config.yaml
num_key_value_heads: 8
parallel_block: false
max_grad_norm: 1.0
Below are experts of layer 5 (counted from 0) of a mixture-of-experts language model. Rows are named router (the router's row for the expert), down (a neuron's output weights, with its number) and show model dimensions 0-159. Each number is 50 + 10 x the weight over its row's rms, rounded and kept within 0 to 99.
After each expert's rows: "raises" lists some tokens whose logits its average output raises strongly, later layers aside. This comes from a sample of Wikipedia text that the model never trained on.

# expert 4
router:70 43 66 50 49 57 49 53 42 49 40 64 49 51 49 43 55 53 48 54 47 59 39 56 51 44 40 38 40 43 64 45 68 48 35 52 25 54 46 51 43 46 40 51 47 66 45 43 60 43 33 44 51 62 58 54 33 48 42 49 46 27 48 44 54 44 40 46 44 51 42 41 57 68 36 37 30 60 65 48 57 63 52 52 54 37 40 45 54 48 62 63 55 63 48 70 40 45 38 52 45 30 40 58 42 60 29 47 44 56 47 54 46 59 56 48 33 73 53 76 32 53 37 42 64 59 59 45 56 40 60 58 42 62 45 46 31 67 41 53 44 67 59 35 47 49 35 57 55 56 57 59 38 52 47 62 64 38 51 50
down0:36 53 38 50 54 46 45 30 73 28 40 51 38 42 42 48 42 48 58 56 62 34 52 41 51 68 44 48 59 43 54 62 57 64 33 43 63 51 44 40 27 55 64 44 49 45 41 44 49 58 64 38 65 28 49 52 38 47 37 60 61 57 48 38 53 50 48 43 62 44 43 40 55 66 44 71 33 55 29 45 55 46 62 62 51 60 57 53 61 28 53 59 52 48 44 47 67 49 51 56 66 68 56 43 45 43 60 59 57 48 62 32 52 53 52 36 48 61 53 71 43 50 55 64 66 71 57 59 53 62 47 63 44 35 40 51 53 60 61 49 49 42 53 47 56 51 36 46 54 61 51 41 51 58 55 46 34 45 48 62
raises: " of", ",", "hip", " and", " from", " in"

# expert 21
router:62 46 43 49 50 55 56 51 39 61 52 43 52 44 30 64 58 38 43 46 47 47 35 49 57 50 53 54 55 41 66 46 45 41 23 66 36 48 50 56 25 47 62 42 51 53 43 24 54 35 46 54 58 62 53 51 55 42 46 51 56 49 67 78 36 38 44 23 47 61 43 63 56 68 49 53 58 46 58 57 45 61 59 51 56 51 48 43 47 28 59 40 41 63 50 71 46 63 56 32 54 51 56 50 42 48 47 53 53 62 54 40 55 48 35 45 62 51 53 54 61 30 50 52 38 65 66 42 53 31 49 41 60 51 65 56 45 41 43 47 60 63 40 60 59 57 53 46 55 50 45 57 61 53 57 29 36 49 42 31
down0:41 42 68 52 45 52 56 28 34 56 49 49 42 67 64 59 48 56 54 33 42 37 36 31 29 36 54 51 47 60 38 46 32 59 58 43 58 55 47 46 50 70 49 40 46 58 37 50 41 54 54 45 54 56 70 37 68 53 49 56 36 33 50 51 51 66 62 76 39 50 53 55 69 41 39 31 52 46 51 61 37 53 40 44 49 39 59 60 49 72 68 39 51 47 63 52 42 50 54 37 31 49 54 42 55 49 48 59 30 40 62 56 58 46 57 50 51 68 54 53 52 49 42 59 45 44 51 58 48 49 51 54 40 39 41 58 39 42 49 59 54 35 64 35 43 49 36 53 54 60 61 50 42 59 35 59 45 59 68 41
raises: " of", ",", "-", " in"

# expert 13
router:56 47 57 58 52 57 49 34 45 40 40 31 51 38 53 52 24 58 61 50 36 59 29 53 49 40 37 57 44 56 41 50 65 51 45 39 78 47 52 52 70 42 67 44 40 38 55 72 50 78 45 44 61 47 47 51 56 41 38 59 43 53 35 35 37 60 46 52 56 71 47 39 55 53 48 48 50 56 54 20 55 50 47 64 46 50 64 62 50 60 50 63 50 60 45 44 34 57 60 37 52 36 32 37 67 40 56 57 42 48 39 49 41 50 43 52 41 48 46 37 48 41 63 50 43 62 46 46 45 58 46 46 58 43 54 46 61 51 54 41 50 62 36 56 62 38 63 48 48 36 56 41 59 47 32 38 43 56 43 37
down0:48 54 35 49 41 55 43 34 37 73 21 42 51 46 66 26 63 40 52 47 71 63 38 60 49 56 41 45 44 52 50 56 64 54 53 39 39 45 54 52 65 54 58 34 47 61 55 36 56 57 61 60 50 57 63 52 46 43 46 51 42 61 57 61 55 37 32 41 46 49 45 48 52 55 59 46 51 56 70 43 66 62 58 58 59 63 40 61 41 53 54 57 53 51 37 65 38 44 67 29 58 39 45 50 60 44 39 65 48 60 50 52 43 48 34 47 58 59 58 51 53 64 42 48 60 49 48 44 53 53 66 57 43 52 42 25 70 48 44 51 58 54 51 61 56 49 77 41 53 50 54 62 46 36 65 59 48 70 57 60
raises: "le", "is", "ts", "w", "ly"

# expert 17
router:56 55 39 53 45 24 48 38 45 44 44 47 36 58 50 50 56 40 50 51 41 52 60 57 46 24 57 45 58 48 58 57 49 53 41 56 44 51 52 50 52 48 53 55 60 45 62 54 51 49 48 63 50 40 66 49 29 63 57 58 46 46 61 33 51 24 57 59 54 66 42 33 36 57 52 49 48 55 52 68 51 51 35 46 30 64 42 34 62 36 53 31 63 73 57 65 36 43 59 42 49 68 38 43 55 71 44 50 54 53 62 66 47 57 55 51 48 50 56 69 54 48 32 50 51 52 58 32 46 45 55 78 51 54 46 47 65 73 54 46 55 50 47 48 41 49 65 61 41 50 37 55 46 48 55 62 32 64 53 60
down0:50 38 58 44 27 41 70 30 46 42 36 40 49 50 45 47 56 51 33 46 24 57 64 43 60 57 61 52 49 65 47 35 61 30 76 56 49 53 34 51 49 46 35 61 65 50 48 43 59 53 60 59 37 40 55 52 56 55 55 43 73 57 54 44 48 49 45 59 37 57 46 61 57 45 33 39 60 38 61 68 47 57 60 44 39 43 48 42 59 58 51 42 56 47 60 64 51 42 68 55 40 55 46 65 73 49 43 47 49 54 49 50 44 41 49 50 48 41 53 50 63 56 60 50 46 60 67 58 46 32 50 47 63 57 54 40 47 44 37 46 37 51 73 46 66 68 32 42 43 39 41 53 42 50 65 59 57 48 49 56
raises: ":", ",", " of", " (", " for", "."

# expert 12
router:47 39 55 48 65 74 51 50 37 50 49 69 68 65 63 63 49 49 46 50 44 58 58 69 59 54 59 62 32 41 64 49 57 41 51 68 43 53 60 62 51 52 60 49 35 66 51 41 57 42 33 52 42 51 68 48 75 67 52 44 57 43 56 65 56 30 47 60 39 62 51 59 54 41 48 48 44 55 29 44 58 54 66 49 42 37 49 50 48 53 55 44 64 53 54 56 39 56 41 21 54 36 38 56 47 47 53 63 50 53 47 46 53 65 46 50 47 59 40 68 60 32 59 35 39 55 64 49 47 36 59 71 45 40 45 56 48 54 49 52 41 61 56 41 45 47 48 62 37 43 44 54 62 74 43 54 51 47 49 55
down0:49 49 33 47 46 81 42 68 55 51 48 26 46 42 26 43 50 61 43 43 34 70 55 51 52 52 63 49 58 56 61 41 44 35 56 50 62 36 39 38 50 33 55 67 56 44 67 40 52 45 38 67 56 34 51 52 34 43 56 46 38 54 47 47 66 43 26 54 38 44 54 47 60 49 57 44 31 59 54 53 39 75 38 52 58 45 31 31 49 48 44 50 53 34 51 51 44 47 52 57 44 53 55 59 33 46 32 29 51 62 51 63 45 49 59 57 40 51 46 51 70 42 54 52 43 68 58 43 55 41 55 51 51 59 38 41 39 41 52 46 45 44 49 53 55 56 45 47 67 40 43 70 51 42 46 51 54 45 47 47
raises: ",", "-", ":", "s", "/", " of"

# expert 22
router:53 49 59 51 44 49 44 45 45 42 38 60 51 42 60 36 33 62 54 48 44 49 48 24 47 55 45 42 63 43 36 59 44 69 55 29 36 50 56 49 59 50 40 47 54 32 32 56 49 61 60 53 56 37 40 51 53 50 54 54 43 58 53 39 52 58 59 39 67 36 50 49 45 40 69 44 42 51 60 52 48 39 42 44 33 53 61 49 63 63 58 69 46 84 60 29 59 67 54 67 38 58 53 35 38 46 73 55 57 49 42 53 59 50 36 56 42 52 34 47 52 51 66 44 43 50 34 58 30 46 55 60 61 44 40 46 64 29 50 38 48 48 48 53 58 32 40 39 50 44 52 53 44 40 43 48 51 54 41 53
down0:56 44 40 53 53 65 66 39 39 42 24 49 56 54 35 71 60 51 67 38 24 58 39 60 52 69 51 54 44 66 42 56 54 57 47 41 31 40 57 34 48 59 48 51 42 40 53 53 60 39 46 53 71 41 34 46 55 40 46 55 48 46 46 65 51 29 57 45 46 44 48 60 51 37 50 59 49 44 48 47 50 60 33 65 60 62 61 58 40 42 40 71 44 54 15 35 39 44 40 49 58 54 46 59 40 50 48 54 50 30 57 42 54 61 44 52 64 54 64 55 54 66 56 69 59 48 53 56 44 60 48 52 53 52 53 59 73 44 54 47 49 50 49 54 62 37 57 46 41 53 50 47 54 49 35 53 36 56 64 49
raises: "unn", "ipp", "onn", "uff", "amp"

# expert 11
router:61 42 32 62 43 39 56 62 59 52 34 44 46 40 61 68 49 47 65 50 63 51 36 45 55 52 35 68 69 50 38 51 61 58 50 37 52 52 41 49 53 58 50 46 46 39 34 39 56 57 41 41 54 57 36 53 49 52 63 73 52 40 52 49 60 35 58 51 46 28 43 51 45 63 51 42 52 33 27 25 46 55 41 37 47 38 42 55 51 43 55 62 56 28 41 55 62 39 49 55 59 61 56 52 54 71 66 56 39 62 50 49 53 50 62 73 52 57 39 44 52 56 68 64 55 59 38 42 57 48 68 60 71 49 42 43 62 51 48 32 54 45 48 61 59 32 52 52 53 41 43 43 50 44 64 44 48 48 48 56
down0:55 60 42 69 46 54 50 44 63 43 42 44 65 46 47 48 50 66 55 51 31 30 63 55 53 70 68 50 39 42 47 63 43 52 49 47 65 52 52 65 42 61 51 50 51 34 33 55 41 58 50 17 49 48 39 53 43 53 32 46 58 36 47 45 52 44 44 32 52 32 29 33 52 37 42 40 59 57 47 39 51 68 56 41 52 47 57 62 56 74 59 39 43 33 40 45 42 40 66 50 50 50 41 44 52 49 50 63 49 55 56 40 36 49 50 56 55 63 47 64 53 65 50 58 33 55 36 43 45 66 55 44 39 42 51 52 39 59 44 49 33 59 54 53 53 53 43 74 46 46 64 42 56 53 46 55 57 36 62 34
raises: ",", ".", "ing", "al", "-", ";"

# expert 18
router:40 53 52 51 48 60 53 34 41 49 34 49 39 66 37 46 62 46 38 39 52 48 62 56 39 48 51 57 49 65 64 55 46 47 56 56 49 54 38 51 36 61 45 45 56 55 43 42 50 58 46 47 54 57 57 37 45 45 48 61 48 45 51 43 40 36 35 57 39 60 60 47 47 41 49 39 60 56 51 42 44 56 44 52 65 40 50 47 49 61 55 43 46 27 38 74 65 49 45 66 27 41 48 53 51 46 27 58 32 65 58 50 55 43 58 66 77 57 37 64 54 54 53 64 52 27 57 39 65 47 49 64 52 65 51 50 36 51 26 35 51 34 44 55 49 39 39 46 42 65 46 52 40 39 63 59 52 21 50 52
down0:46 34 37 41 64 51 55 51 46 52 56 59 50 51 47 35 57 46 68 50 63 37 39 49 46 34 40 49 36 60 60 50 43 44 57 63 61 22 55 42 53 60 56 48 31 49 59 39 58 44 48 45 47 31 59 50 51 48 68 37 44 60 64 51 42 54 75 67 53 40 69 47 44 41 41 48 59 51 55 29 53 53 46 57 44 55 57 43 39 42 56 62 43 48 40 51 60 60 63 62 40 33 61 53 58 49 51 35 52 46 42 50 55 51 39 35 49 39 41 52 39 34 49 36 49 38 41 52 52 41 34 80 46 61 55 38 46 48 57 45 63 52 58 55 58 38 37 49 23 37 46 52 29 41 50 57 50 35 47 45
raises: ",", " in", " with", " by", ";", " to"

# expert 25
router:64 33 49 57 34 46 51 63 66 60 56 44 47 45 50 58 45 63 65 54 47 54 58 52 55 65 45 46 52 44 43 51 54 67 47 65 48 48 39 54 65 38 47 60 50 63 25 51 52 43 50 47 54 61 39 42 47 52 38 55 67 55 36 44 68 61 55 51 52 62 54 55 49 47 46 66 38 78 52 46 45 49 47 38 46 57 45 51 51 60 53 47 50 53 42 30 50 53 44 47 52 60 42 45 41 66 73 50 47 48 66 55 49 61 51 55 51 75 73 40 47 59 35 56 28 24 44 48 48 73 50 60 61 21 39 69 60 40 55 49 44 43 43 52 59 62 57 45 41 49 48 49 59 49 61 67 54 40 49 49
down0:32 48 54 50 45 51 59 59 59 43 46 51 55 56 37 50 50 68 56 40 42 42 49 41 47 63 37 53 49 50 54 38 53 61 61 45 54 47 58 25 51 50 39 47 30 26 28 59 44 54 47 65 51 50 40 43 33 63 43 56 55 39 50 50 57 39 50 54 50 50 61 52 31 35 46 42 59 38 69 58 49 41 42 50 53 62 40 47 48 53 43 60 48 67 49 60 45 57 77 66 55 39 57 49 59 31 38 36 58 57 70 41 41 40 44 56 49 55 57 32 45 69 46 46 68 47 45 60 55 44 60 45 57 59 67 23 44 52 41 52 55 62 42 45 60 25 53 38 47 35 68 52 54 41 42 51 44 54 47 56
raises: "in", "a", "ag", ".", "act"

# expert 27
router:41 53 41 25 49 39 54 56 55 57 58 48 38 43 68 38 41 35 37 52 67 58 44 39 43 69 52 46 52 49 43 70 52 40 47 42 55 47 48 43 74 47 43 72 56 58 60 70 47 61 55 44 51 39 44 52 58 60 51 39 55 53 36 37 54 41 60 41 63 46 48 60 37 72 56 56 51 43 54 42 58 42 52 71 65 49 45 54 50 62 43 58 46 58 51 55 33 53 54 48 55 46 49 36 52 66 42 52 56 52 60 61 48 46 35 57 46 41 37 56 63 54 75 54 53 57 51 53 26 30 40 30 43 51 39 55 58 38 38 45 54 78 58 40 69 45 47 50 47 46 43 47 64 46 50 63 53 56 60 52
down0:56 47 46 56 53 55 41 57 61 63 47 63 72 37 35 49 42 32 28 51 54 33 40 34 23 53 54 50 49 66 49 51 59 60 53 45 54 41 58 59 50 65 66 55 45 63 59 67 43 55 56 56 63 59 61 60 62 63 44 62 53 42 39 34 47 45 50 58 40 50 43 46 49 71 39 46 56 53 57 63 67 45 59 62 54 39 42 73 50 55 60 52 32 37 62 68 40 50 46 55 51 29 46 47 56 47 53 49 45 58 42 32 47 67 37 37 55 55 38 50 55 55 59 48 59 67 43 49 43 39 45 44 59 52 62 53 38 48 54 51 55 40 57 26 41 63 47 51 50 41 51 57 30 44 54 54 53 67 38 53
raises: ",", "a", "an", "ing"

# expert 2
router:48 56 35 41 51 33 51 51 51 40 48 44 58 56 57 49 42 53 54 46 42 54 47 44 46 51 26 58 53 65 49 41 68 49 33 54 56 53 50 56 39 49 43 55 43 28 41 61 50 58 51 37 59 63 54 33 69 57 50 67 37 34 46 48 52 71 58 46 62 53 26 37 45 67 48 58 42 53 59 38 54 43 57 53 55 57 44 47 53 62 50 43 44 55 48 43 43 44 51 57 63 54 52 35 52 34 78 51 34 49 42 52 57 50 50 55 57 55 62 55 57 58 42 55 31 33 32 78 49 65 62 42 53 43 34 42 64 60 47 57 57 58 31 36 61 58 62 37 44 50 54 36 56 74 54 52 45 49 56 54
down0:38 47 63 55 53 65 32 46 39 47 54 64 54 48 49 43 40 47 55 58 45 41 56 52 30 46 55 35 46 46 49 39 61 45 53 46 46 54 66 63 45 47 45 53 39 30 50 68 34 41 54 31 80 61 53 53 51 42 57 57 42 51 43 44 48 47 68 57 24 50 64 52 35 45 43 48 51 53 40 52 41 41 56 58 62 31 48 54 44 47 62 47 56 60 46 53 49 57 33 49 63 46 50 56 50 35 29 46 59 41 47 66 38 73 65 48 56 63 44 37 40 49 25 35 56 59 39 51 46 57 55 35 42 40 43 54 70 54 63 43 52 63 45 52 50 49 53 35 34 35 39 45 56 35 48 45 47 59 39 60
raises: "it", "al", "v", "a", "am", "em"

# expert 14
router:58 56 62 57 50 71 55 47 34 44 57 48 51 58 27 42 46 48 47 60 53 42 43 47 50 51 43 43 40 45 54 49 47 29 37 55 55 48 38 46 52 47 43 49 42 54 38 49 51 31 54 67 47 30 45 49 39 48 57 53 54 52 53 54 50 47 46 44 31 41 39 47 68 46 41 41 48 41 51 84 63 52 55 49 44 50 55 42 40 34 56 42 55 58 70 73 56 56 55 33 67 61 55 58 50 53 60 56 57 65 51 50 50 69 55 40 65 48 54 51 61 44 32 61 53 48 52 61 38 28 43 43 29 43 47 60 53 43 45 30 60 63 52 57 26 74 42 55 40 58 32 48 44 44 55 61 65 47 48 56
down0:38 39 56 41 41 47 47 27 42 44 48 47 66 15 47 50 51 44 52 28 39 46 50 48 39 76 53 52 56 45 46 45 37 48 56 52 50 58 55 52 38 56 50 35 45 52 52 47 54 32 40 51 58 50 62 42 62 55 37 62 68 56 55 52 40 45 39 66 65 49 42 54 43 55 41 60 25 63 53 63 59 35 42 51 66 42 62 38 50 39 43 48 60 48 33 48 57 59 50 69 48 42 46 38 35 43 54 48 50 59 33 55 51 63 58 49 48 50 41 43 46 41 67 68 59 39 60 41 48 53 62 48 57 37 54 41 45 47 57 57 46 51 59 34 72 47 44 63 68 50 58 42 45 30 50 66 57 44 42 49
raises: " and", " |", " from", " with"

# expert 16
router:44 54 50 53 45 41 42 68 50 40 57 38 48 66 34 37 66 49 55 53 50 57 52 63 43 62 56 51 60 50 76 37 51 57 57 37 45 49 62 63 45 50 59 37 64 61 59 52 53 62 54 37 55 60 55 65 47 36 49 43 50 58 66 50 25 51 48 61 69 40 67 58 47 36 60 38 59 66 51 48 39 37 37 36 52 52 55 48 57 59 61 51 47 50 44 43 76 59 51 42 64 52 36 63 53 43 63 24 45 30 48 57 67 52 53 42 64 31 50 48 40 45 60 45 47 50 47 45 55 66 81 33 55 57 55 45 53 58 49 50 46 42 52 61 42 51 44 54 53 52 60 44 37 50 48 48 64 58 53 40
down1:46 53 58 44 61 56 41 69 51 36 52 47 58 54 43 38 37 49 58 55 60 48 48 52 63 39 54 38 45 47 66 33 42 45 65 59 61 26 56 42 52 55 52 55 43 45 44 50 56 57 43 43 46 55 54 64 54 40 50 38 42 35 53 39 40 46 60 45 53 54 48 57 44 51 33 50 69 45 40 43 48 46 53 51 63 29 57 45 47 52 69 67 57 64 38 51 59 65 66 67 65 46 42 53 50 48 63 61 31 64 56 59 43 44 54 50 45 55 59 72 74 30 38 56 56 44 57 41 34 38 40 40 53 59 45 57 60 47 50 58 71 76 48 36 34 49 45 36 38 49 62 62 54 60 40 38 46 63 54 49
raises: " the", " his", " their", " its", " a", " her"

# expert 20
router:63 57 50 45 60 38 44 50 52 42 73 50 63 28 74 34 51 53 43 60 59 49 63 49 54 47 55 51 63 38 40 61 47 60 44 52 50 46 66 57 66 48 53 52 62 47 38 36 64 71 55 56 35 51 38 56 59 44 63 67 48 39 51 39 50 59 57 50 34 55 45 38 40 53 57 68 49 45 43 83 67 52 67 62 61 53 40 55 60 44 43 41 49 51 58 41 39 55 41 53 51 40 45 38 23 54 66 65 40 44 60 59 42 61 47 62 41 49 58 43 56 80 50 51 31 53 42 47 38 39 50 50 43 49 47 40 37 57 40 49 55 40 45 53 60 40 39 40 49 48 51 55 54 37 46 46 46 54 45 56
down0:41 24 73 47 38 54 56 34 52 70 59 47 51 63 41 28 53 38 37 52 59 44 37 40 54 43 43 55 46 44 41 42 44 67 35 32 58 41 57 59 53 34 50 73 50 52 46 41 30 52 62 51 50 46 32 61 68 52 50 50 49 50 61 49 53 33 46 33 36 54 55 64 53 49 53 43 55 33 40 66 60 37 43 52 60 50 52 52 42 54 55 36 57 58 42 52 50 55 25 35 60 45 57 50 46 50 28 57 60 57 47 60 65 54 49 53 37 56 51 40 67 49 48 42 43 61 50 41 38 60 63 57 58 58 40 42 66 49 43 51 52 45 47 49 59 58 48 58 62 51 54 53 29 70 60 60 60 57 47 49
raises: "is", "at", "ac", "an", "ist", "ak"

# expert 23
router:56 46 45 54 58 54 37 61 43 53 52 51 52 48 52 65 43 34 56 56 40 63 53 46 66 48 40 32 22 59 57 51 55 31 61 45 58 44 33 43 35 41 37 55 48 44 49 57 45 31 72 51 50 59 44 41 51 59 54 43 35 63 54 52 39 60 53 56 47 47 60 64 47 29 44 44 43 57 37 47 53 50 64 48 54 45 57 39 62 55 59 44 49 64 60 65 67 41 69 45 40 42 50 52 59 48 42 50 58 50 44 47 28 51 44 38 43 54 49 46 39 50 50 55 32 45 36 42 52 64 47 49 45 56 64 40 49 37 51 46 71 43 51 61 36 61 64 43 63 51 50 42 72 52 58 22 44 66 64 71
down0:39 56 35 56 37 40 35 50 51 77 53 59 66 52 41 60 48 42 38 49 51 67 48 40 51 47 55 51 62 64 44 74 61 56 69 46 50 41 39 76 62 48 51 50 59 31 49 40 54 44 63 55 51 49 46 53 59 52 54 54 57 56 61 44 60 52 55 47 62 37 64 44 64 42 35 53 81 54 70 53 45 54 58 45 59 61 47 46 53 41 42 60 41 54 49 68 43 60 52 53 32 64 55 54 58 55 47 57 46 58 43 56 63 48 40 50 48 38 40 44 63 65 48 59 44 40 36 55 47 46 59 44 36 49 45 52 55 57 51 46 52 48 36 77 41 50 58 73 47 46 48 56 57 39 59 40 22 49 68 55
raises: "\n", " ", "\n\n"

# expert 0
router:46 58 49 60 49 34 47 42 37 41 55 51 35 58 44 59 58 44 41 42 51 52 47 65 38 61 47 56 38 55 54 57 54 61 58 36 56 45 61 61 31 63 57 32 57 47 53 32 44 63 45 49 53 64 48 52 52 45 40 44 38 54 59 37 39 48 39 51 62 25 68 59 59 42 61 39 52 55 47 25 44 39 35 62 53 52 47 39 60 49 70 43 50 32 47 62 72 41 50 53 28 62 51 43 58 46 55 29 58 48 44 49 53 59 50 46 67 42 47 50 56 42 44 68 47 58 39 41 68 57 54 42 49 53 66 40 56 79 36 49 52 35 43 66 46 55 40 68 59 52 59 57 45 42 47 39 59 44 51 58
down0:34 34 55 59 50 37 45 33 36 54 54 36 29 54 60 37 43 54 24 40 57 51 62 34 49 44 40 47 50 61 49 64 58 31 44 53 41 46 38 66 37 51 43 44 40 46 60 41 32 50 56 46 72 41 50 46 47 52 51 61 44 44 61 49 44 45 40 61 55 44 40 47 66 49 61 51 60 42 56 65 58 44 22 46 38 55 41 42 64 47 57 67 49 65 44 55 54 61 52 45 43 53 42 55 48 51 41 59 58 41 50 54 51 57 63 58 52 67 47 54 61 73 47 51 61 26 41 39 76 40 48 47 34 65 53 39 43 54 43 57 30 38 52 49 50 57 62 64 58 47 56 58 37 38 50 54 43 51 49 47
raises: " the", " a", " all", " their", " its", " his"

# expert 15
router:51 55 58 37 52 52 33 53 47 39 48 46 40 56 48 64 60 60 51 47 48 45 61 57 45 30 52 56 63 65 39 52 51 50 58 45 38 49 42 45 49 35 38 54 47 57 41 44 60 51 51 40 51 54 53 64 43 46 44 38 47 28 33 24 64 51 49 51 58 50 60 78 67 32 72 61 39 38 54 62 57 54 39 49 41 48 40 46 43 51 55 61 63 47 47 59 53 64 54 43 47 58 49 57 49 40 62 60 52 47 57 58 41 57 51 38 33 29 52 42 44 37 52 59 66 34 36 69 29 35 49 37 58 54 35 33 55 40 42 72 57 60 52 56 48 59 65 39 59 54 40 41 50 34 56 44 41 59 50 48
down1:65 36 48 57 45 56 50 28 38 66 47 44 42 31 58 50 55 50 41 61 53 38 58 41 34 48 63 45 52 49 59 57 40 47 47 43 67 53 39 46 37 50 53 59 37 31 59 39 61 46 47 50 58 56 32 60 37 51 61 48 42 59 36 51 42 39 49 43 46 32 55 60 30 39 41 55 54 55 51 54 48 47 65 41 57 68 34 56 34 51 64 43 47 71 40 45 46 56 42 47 58 44 42 32 64 38 51 47 58 50 62 54 43 51 41 44 46 60 59 49 48 48 42 47 31 45 49 66 39 45 50 41 45 57 38 54 43 44 45 49 33 56 61 49 46 65 57 68 27 23 42 75 58 62 66 54 47 53 62 62
raises: "A", " In", " This"

# expert 9
router:37 43 36 51 38 30 49 53 43 28 52 51 59 33 55 40 55 54 46 53 42 47 47 44 48 37 50 28 58 47 30 62 49 66 30 38 48 43 57 38 68 50 32 53 34 51 49 53 48 38 49 58 56 39 49 70 63 50 47 49 55 68 47 45 57 49 56 41 58 59 53 38 53 49 59 47 35 44 40 45 51 56 56 48 54 44 64 52 39 50 41 56 42 52 38 46 47 72 56 57 42 52 42 47 52 50 57 35 27 31 37 60 57 59 44 39 55 55 52 25 51 58 39 43 48 59 21 60 30 48 56 35 43 42 54 33 51 44 50 51 37 54 52 51 49 48 67 33 56 49 46 43 32 45 65 33 40 44 45 60
down0:57 48 49 56 57 52 72 43 45 48 57 45 40 34 62 44 46 44 49 57 63 54 40 60 66 57 44 51 48 34 44 55 57 69 43 56 46 34 47 47 42 52 51 51 43 48 63 70 45 44 46 42 71 59 46 52 48 49 60 37 52 47 66 39 45 29 58 38 44 52 64 43 58 56 37 48 36 48 47 48 54 51 60 64 41 39 43 30 28 56 39 62 43 41 39 50 40 44 43 29 33 65 23 50 66 55 72 61 32 43 37 63 49 64 49 44 63 28 50 52 47 49 48 54 48 50 46 41 36 49 57 46 46 40 47 51 52 34 44 57 36 48 47 63 48 42 55 51 67 31 42 41 52 62 62 62 36 52 47 40
raises: "umb", "ok", "T", "und", "own", "ung"

# expert 8
router:54 54 55 40 47 59 52 53 44 54 50 52 48 51 42 82 51 32 60 61 46 44 57 38 44 42 53 59 57 51 52 44 47 68 53 36 51 41 70 57 58 30 43 48 54 26 54 62 29 61 43 68 54 51 48 59 44 55 44 49 43 48 52 48 70 39 48 52 38 52 47 58 63 43 36 41 48 39 47 47 54 42 49 43 54 55 45 51 62 59 65 79 56 34 46 38 68 62 54 57 36 42 57 50 53 58 22 48 39 49 53 42 50 39 49 42 50 38 42 52 37 45 64 65 60 27 70 57 57 66 45 38 57 57 53 47 37 57 41 46 68 53 34 67 65 47 53 52 59 43 51 35 43 60 57 55 46 57 58 50
down1:52 42 50 48 43 50 61 30 48 36 51 41 54 46 60 58 37 67 39 43 33 67 51 57 69 46 57 45 43 58 54 55 41 38 49 34 57 51 50 38 49 47 52 46 40 61 57 54 43 74 53 59 45 45 48 63 51 28 40 66 55 60 43 51 42 47 56 50 60 41 46 54 48 37 59 75 35 62 51 52 61 44 48 51 73 60 71 54 53 65 46 66 47 53 40 30 66 65 59 57 47 47 60 54 47 52 52 48 68 45 56 61 66 58 50 50 44 58 43 53 49 66 56 37 36 48 55 56 62 49 74 50 51 56 51 48 50 36 61 44 53 57 59 81 46 55 44 55 52 42 65 24 58 45 52 49 53 49 30 49
raises: "-", " and", ","

# expert 19
router:54 32 60 55 55 52 43 50 46 61 52 44 34 61 53 47 66 64 44 49 61 56 57 56 41 50 65 24 45 54 52 44 39 41 54 56 44 44 34 48 55 56 48 46 47 49 53 66 55 33 50 60 54 46 42 58 50 38 53 49 50 52 63 69 43 67 58 57 59 50 63 62 53 55 57 51 60 46 39 47 45 68 49 47 42 63 32 46 49 75 53 58 56 45 41 40 53 43 72 39 66 56 49 60 63 44 27 39 62 55 48 60 49 44 52 47 49 18 46 57 49 57 57 61 48 31 42 35 68 44 25 45 30 53 38 35 57 40 55 64 35 46 44 53 64 52 44 47 57 59 45 59 52 28 48 54 60 57 50 39
down1:40 50 43 66 42 47 45 42 27 63 37 38 48 46 50 35 68 57 46 39 42 47 62 58 54 64 48 55 58 40 51 69 40 48 46 66 50 61 50 48 51 62 43 41 45 48 46 59 59 52 51 55 60 51 33 32 48 54 42 58 39 43 56 48 40 52 57 50 40 65 65 52 70 75 44 57 46 46 66 43 63 40 42 52 55 55 41 52 41 40 58 56 38 50 49 34 50 49 30 39 58 47 47 35 46 45 56 42 62 53 55 54 34 53 68 69 56 51 46 47 41 70 46 35 44 59 56 40 53 54 38 48 35 48 46 63 52 51 38 54 35 55 54 41 42 72 44 47 80 63 53 39 40 37 33 33 61 42 61 44
raises: "==", "===", "General", "The", "-", "===="

# expert 24
router:51 51 57 58 38 56 57 54 63 56 55 45 40 38 23 52 48 59 46 57 57 52 51 57 63 58 36 53 47 63 51 38 50 36 55 39 58 49 47 31 45 60 48 45 58 62 64 43 46 56 58 55 54 36 43 44 50 44 73 52 40 60 40 53 52 53 46 48 44 69 56 42 65 24 40 59 66 25 54 54 57 57 36 40 52 58 45 57 32 45 48 57 49 56 49 47 40 48 54 56 47 29 62 53 53 37 43 62 42 48 48 50 45 46 53 63 62 63 43 48 57 55 43 52 56 61 48 70 55 73 46 57 46 57 59 47 48 24 61 55 46 36 65 58 36 73 52 69 44 48 75 58 57 37 43 64 54 65 60 59
down0:39 37 37 56 30 60 50 53 28 36 76 67 28 29 36 46 23 35 50 29 44 69 37 45 50 49 56 56 49 39 43 47 44 54 60 39 37 43 34 46 41 44 45 52 52 52 48 44 55 51 51 39 53 57 45 50 46 60 41 43 39 45 62 52 45 72 56 41 39 44 34 50 38 45 46 52 42 46 56 48 53 51 42 54 65 32 45 65 51 48 52 54 43 55 68 58 52 64 57 49 53 44 54 41 46 42 59 46 65 48 59 66 50 58 46 45 62 52 40 40 42 43 61 34 37 56 48 72 52 46 48 47 62 42 52 50 56 38 77 62 50 34 36 43 57 43 52 52 49 60 57 56 51 50 64 67 52 37 45 43
raises: " the", " a", " his"